python train.py --n_layer=9 --d_model=96 --n_experts=32 --experts_per_token=1 --d_expert=128 --d_shared_expert=0 --activation="swiglu" --moe_layers=[1, 2, 3, 4, 5, 6, 7, 8] --router_score="sigmoid" --normalize_top_k=false --routed_scale=2.0 --balance_loss=0.000576 --balance_bias=true --scale_expert_input=true --init_std_router=0.0199 --lr_router=0.000724 --n_head=3 --n_kv_head=1 --head_dim=32 --vocab_size=15098 --norm="layernorm" --norm_place="pre" --norm_eps=1e-05 --positions="rope" --rope_base=10000.0 --rope_fraction=1.0 --qk_norm=false --attn_scale=0.177 --tie_embeddings=false --parallel_block=true --init="normal" --init_std_qkv=0.0509 --init_std_o=0.0 --init_std_up=0.0509 --init_std_down=0.0 --optimizer="soap_variant" --lr=0.00492 --beta1=0.95 --beta2=0.99 --weight_decay=0.021 --lr_head=0.00805 --warmup_steps=200 --schedule="wsd" --decay_fraction=0.571 --decay_shape="linear" --final_lr_fraction=0.0 --batch_tokens=32768 --seq_len=512 --doc_mask=true --train_tokens=227800000 --steps=6952 --dataset="wikipedia_en"
Below are experts of layer 6 (counted from 0) of a mixture-of-experts language model. Rows are named router (the router's row for the expert), gate (a neuron's input weights, with its number), up (a neuron's input weights, with its number), down (a neuron's output weights, with its number) and show model dimensions 0-95. Each number is 500 + 50 x the weight over its row's rms, rounded and kept within 0 to 999. Numbers have three digits each.
After each expert's rows: a language model's description of what the expert responds to; "raises" lists some tokens whose logits its average output raises strongly, later layers aside. This comes from a sample of Wikipedia text that the model never trained on.

# expert 14
router:599556460530430445471576395546517582575527510516506461543475455530520548449474431592529498468466419373527371484488477470545532511567487552514440483455461513523507512428484521576422481438585551592505473543546476510514566513478477541481414451486508529434442420531542528549468556514503565504
gate4:572569553464492488486494522517489452526511419517603495538392615521490493506511450548572518499526492544531486570544401536531479488441459449504586560496505424559533459533499480491470447433581484509451513479511370506447524426433537561508462371485477437472511519495520378416464558555520456532
up4:611495456489532540476567586521488459511600523436486485549591531546418549469419445484468556519461504559465532393482525575536535504489537475505498474505489447533483523425478453512420487629476474523449463500463517588592423525402569444498503509449518430530419528523412543516477422515419495501
down4:482532536447527507467474495499470497615458431506526561457526419391509423499493417548442491510558592488480395562463563464513579511531538550589481520491431553604505480508468522521619545427471479479503511547562504582498470583527490515510524550568485509502604436504463588574426514471444496507
gate5:477488519519435493549488444549445545411572478494476571593546508510540520439432415539546568562468483513511380525395463410426562490464493538514538524542489510526553500486537548513498444578556432478585401382474497474479536482506508514461473384447502473479424487566492515427438563486433516503
up5:479441516477483467501510439522448514407553511521436528636551411449548513596517518493529519452427562562477462472422464428449417636482504524606523586529475567551564476559573526520464541507483388486520542418454438534494437423507535531484464466492521480531509504551542533434506553516493504467
down5:520398570435498477528510558507456432478426484452476479514540641481481479495549581411574453494486493586495568533474473517469444544425485591472561488506476434606531454552474439471415472523522478489523554495460483392456596500538602564529465445506539507446500582451556507519490531555434514496
Sports nouns and their word starts in match and season reports, e.g. team, goal, football, playoff, plus the comma after contract lengths.
raises: ",", ".", " and", ", ", "\n"

# expert 23
router:544501455454491489473562446602517566449550518495403454533411479543512468512534412567553480553508476484532487486468453525582488460598504657544465439517492549482514565473433538534474454499503538470391440527522440545528633587408533530506446406502448484508502497483514482520524527591485516529
gate4:516478470477426497527458573556588565479492539538576504503588517514536489567483483492550552575535481528454539512486568561502544454497536507565372432479419509520454432532550555391542548541450403423532439514492429412425577446500476514453434478430474500535435513538587511529551461418483474499
up4:466483549500434553453414499516544496592417495545559485433413448458602507501453527505476465484559523540502527482513473558520557565449516449495499364511472489437483476479397555412575406484491495509572549543540470467501485521559553506543601523453458449555436436558488492404494531420583495530
down4:409462570457479585465359503547524468514525569532476559539423472405502518522537469489430483489518473479520510492534457432528508495495501493444514442576571536577493504600446530484530438578530351484526543465527525477509461578574583537555504501465455525543449524613464488575555550460494512570
gate5:452526486501511453449481528479541531488490577542451452487418490542544483511402458393582437385545612510463482430571491577512355449504450448585491477504460462491494513450491556411533500488564564469563533457472397474536541528443509581557478554502534516516530588510524504498494485510432563537
up5:512461470593483564438523583538496554468431570503497482526432523462524454488497538560508437475532511520431559461608374539480339473476417468441483559490554497534508605504492598490462484500545505552516495525454472502500536515485519552535557588468551590465524518461494493541532568602420492549
down5:503516536517453511475537499447510574503493509525467493535514395429528504487524480474490556414519520496517531559525448552490446443460534469441493432445493481508572550512543473519559531443526526486515614513475532531370435432579546563514567543449683515545480577470459425388475444566480455554
Periods closing sentences, often merged with the word ending (ers., ing., y.), plus decimal points and paragraph breaks.
raises: "=== ", " In ", "\"", "\n\n"

# expert 17
router:542588414465438461454537425564508569567554497495391461567484455481581472444520457548545505547457428492526480531560423511581594460504467519540479446510492539540519499445405542562435551486610535502482478541495444593524546513461466491482432361587527539532456467534531505475517533568499492524
gate3:574519506565578455535559478551571452540463454492444422505489469513517464473547562525403555495418526517481530513483554539578509492518490547441515452463551413622549484405536591458429498492539485431517563461491473483466440559502426477577543349469499491500472494497535577467489597515509543421
up3:593531493488624507600458500545490489580501504498463545502521573439526568455455472540353530615519520545524484548434533541516558567492487590469505549501506468494504542538552477496449445491495499500462498568522568504456460573572406504478538460417537492516377414519567445590521487510498468529
down3:511472509522533521512568547502471488433426516604589493500557416533527460521474497598410463548505495496446516461508438507459555479471558482622454586468460414536514522530475479549544492572493407473496493480577458550448489552502523550534551478537520502472401605433528463540565514489600472634
gate4:540527444400501492508476390539399478575481470559507459548519505503540465507411438430548473522506491499594482526525486547421481543555482508484455411574599506578551376575499531516426460580474548518594447544518407571498479470498469529487537571510492475521469526472429540439529538486578446536
up4:523520464456435447401508493464479530508520498536412551538536490507424508480421503481560433490541564549465501464557538564415548538445520517461433585601528469591500431526504485529545552527380469530487464451489490518450482488504512552392437427533453539421488555429506485582416566516615542506
down4:627517473430445496441472478453466493551421443499451564507468593600432484505457506418502454498526523589560470518571439470475526599581498486520436550489521479512493425528481553423490531378624612573480492464448425510452447475478508435517500479466541513443516533422483466523479498485500502528
Nouns naming films, albums, songs, books, episodes and charts in reviews, chart tables and section headings, e.g. film, album, aggregator.
raises: " and", " |", ".", ","

# expert 18
router:588509441446456478419477514534539521409518483543491493485527380547548561402529477499560469447440471457540510544552477529535515482524495556566475408474475530477478569472502536641451509505479575537472510519588501579545606594468563527454405419473522452481440483429496542582496494567517497522
gate4:566503492521523537561506460540466472460451446559513458524473445535445433548580497462526456450393530437536483537508536537553486553483522530478658525409500611537510548554545522556556473503546395518532535432607428454492503465432552461496523460499443515506466473480534528440451534442584603564
up4:527442465506507436466439532505451505439525508527408423577496519485439457483520531455470501511451490429524537592549616504546524543480509495493551510507534479527510521486575486498492377584423443545408497405405503477511461425545555364438537447421479574456523562476490542545453550482475430549
down4:544450503481568481533453573513464550529417446531516520477477431387478483481574516508494521465481521558520511495483478463532520420516481498529597579425476528448638540553450449583560498492571670516518487480527464494472453442493623444492396549471511492506493478463427553441479457549519445496
gate5:537515601503496459442493503462504562457539557463481517396482480505466496488427510444540509448454444559512558439587574431512496480455493530518532515520532410461401537502538487438438495571533554591471615595578432482423524479424466519481519510481494476518543444537572612426487613527498499453
up5:513495567553503494556529531518532485428491480484537532459448439556495511513492474440551423426456481586604542412507557444618515469471517479484516463536480591495491456512527475436502520551445620489491502553462484439482660472470462468449502383512488504397437509504541554468495623491527465454
down5:477516442487518510555462478484446559529375501499495535408545468562538538523488432508426524423574543519452443558539494363376556566542529469593584506575516451518498403534538408518441479519507459540528497449499429506545437540476440458468530503583501560462500486454582515447520490446502525547
Leading digit 1 of years like 1988 or 1990s, plus early word pieces such as ou, ul, ood, ement.
raises: "\n", "; ", ")", ",", "6", " | "

# expert 19
router:561506426502481464458590467527511574414573573560400418498447428509516445426520489519601468546513451429574421472469459528548567467569506592446477463527432554547496545467537508511466450477488539519527482519581491537522518565473471476478466397503506488478437497547544545474600420520416571551
gate4:456592559539480520414509527501502535555536422508508523613463466563467432498449494439485419606467473560462560456525431542476465466475592519540431494548470457616482515448584469468448516535469584518554517400534598507531490496513550450568507467423524507475493481590564540525436497552494545574
up4:580508523550533508430463461497447467484456525530529508403519534438521580505505493553500474489526553467486519448505512439530458439490521554474437446450547511483463564489423401374503509483546518580362486539447378516481486429508430490476591581513470568476502491510505481484511632473619474548
down4:535382520580481550539502534536448563474487456613547564483428489488584475532508516515487559530557497493602535575472495564468440482522448549508549379439576540416498477507468454455440544425545455477471501515613459450518533461488559602465514536525433453433511517489466520448497569472574549447
gate5:561479427538434481476503461553481517422524565504512516457536438451507512417458562475548581536389556576567486594460520411506517572607483584452440454440465544603501482584522527505506481574500518501528528481467549440447475522500550530533470477500495523476541429525503364436493447490425582522
up5:444515479489455484523519413536481459430480490504532471490492493481545524394506644475447544504487514538520491572508533419491372586575491510451498474435431574570490541522529516444563406559522539544496637500491483417444422568536627544517558508450489527517529474511536531550450464511469491448
down5:479459579552479467537556521530482497454475426543438488505511515512569464542515605429482517492467433554517467494503574503517384518464550535546573581458457444401519511441517410371577390506375590487507490459491521436496518514508477554441531521544499452498569545496524455479462544422551458548
Consonant clusters and short pieces inside words, often compounds or foreign names, such as hand-m-ade, brood-m-are, Bud-ap-est, juris-pr-udence.
raises: "ar", "il", "ag", "ish", "at", "al"

# expert 9
router:531503438473475485454531474535435545439558512586452436486480466457530568413471500563494481603501436428576439488581470520587631421494437639580499462533465527476498532445504558501468462482505549489470466604517426551560540585493473505477469450520486523451420526477477506572556442508498481533
gate4:554564419448435478425480461571477504482565536539442587488499508466550601425438508462430538444558538512513533556492481537489535507536445542512470516453608412502518522470556557555514403487468519466459547519532506550498519618578381536482492520492443445488443493469442456569493552412593468447
up4:373418453478509567550353514515583564476522417508610465436410513487379532520529536508477502484553480489448522469515478547608566563466465505490474396465452522517505462500543485440484492520538599472539492511514508532559507555517508556488485481538567568464563556476539450554408502437475486502
down4:532465577420506459507580462564540464481580489502556477510510470506562528548515469445597467462493428546523504491504462539439482478481591453507530510554528595507516515492469552528463617398475486413460515520455482539545493488392623526477490608493475560477506542396552607499484485546526573417
gate5:443464550459513543556422534543606519414507477470454469517506581409543523505548568618503571517482547491502511571491492491502548493441478533520580450506541484389441512417516540410488567515480517583476577448495477490475538591488472487433477426602478456461512505509417529497513505455603451410
up5:457534513573656543558595438528460568549500433469514479481402484461451581540586455506393445558462434514473515548486530423462538578476491501458456528453544410506406564475456521506538516487495476537453502409485480541446525578534481440540463461439510500477548574396468474506495550531473499468
down5:524465486460494502539477524435541494519466484501483481507481509462460558491418524394588422524447514526542539522443456590493544507602526509502443470423425542498605477500524461469592453456609527541483531529378473521542526382551423484455404542518495561452522517456545423480507553405475579510
Mid-word pieces like oc, ec, ic, ist, ag inside longer words, e.g. apocalyptic, stuccoed, futurist, plus initial " c".
raises: "ol", "ul", "ri", "at", "ur", "in"

# expert 15
router:504547384484474485458436472556558537479508590510439451575429423492523561480502523535512468574531467376532418521467429528561567503565510570485447402485500494504479521394511532555474515495561578470490500589558454563533561555488494486391434438548468402482478461516514505510480495527455572561
gate3:500475480510492561530569431486443568405533456462533477481535406567516557486548470479508574545541540460498464472498473447529542444553449585405514465550571493453492478526543562423460531563488420481557508512561444521500443644432572572586473393449582487523495548483527471443471490514503574447
up3:458583464471545384469490499533571436480461517472503509566454536568480502536628589566442553436507501447493484549405473460517412551507549480472521404449537610515568582471543484492492510543475565484537533472511492438591506508479424497530480543529552371542480445483475453522438562557540480468
down3:486443400510517339501421490527476520551496439529413539505493542489474465566452483538487536594511539577467400504446548495520492585462527454490574522530487442549427483495496520406526533497497584459461621453553581507462531658481457459535477509496589488529476508507481462504428518503489534487
gate4:533515488428489487576483506477531650511538542504488425579447423489551466569567488394552485544542478506500414539544438536500519431489550521428507458445465433526505452476548465486528559457476544517557497565377469506479516483543521486389461533566454400601439562513474567509473440553514464527
up4:524450566543491442486518510454411478427448493470494550401547479520444472529529481571458519445507561594455553500430448459554485616512441469445418538568574586500573543450415521497520572509582496501510528473544496466616534531494469499477533528461462603410590477446535448539494456446462502477
down4:480426513529483490452540493578562428507457595462548434521531554563457518489394529486492457471512485471440551564462586546610589524539432539546544529502478506557502481514438471628581555507528504432476553523625490542564567505482555463481475447570486512496438456541451418531434543446509544475
Opening parentheses and similar openers before units, dates, translations or notes, e.g. "(born", "(640 ft)", "(Billboard)", with CJK scripts nearby.
raises: "1", "2", ")", ");", "c", "3"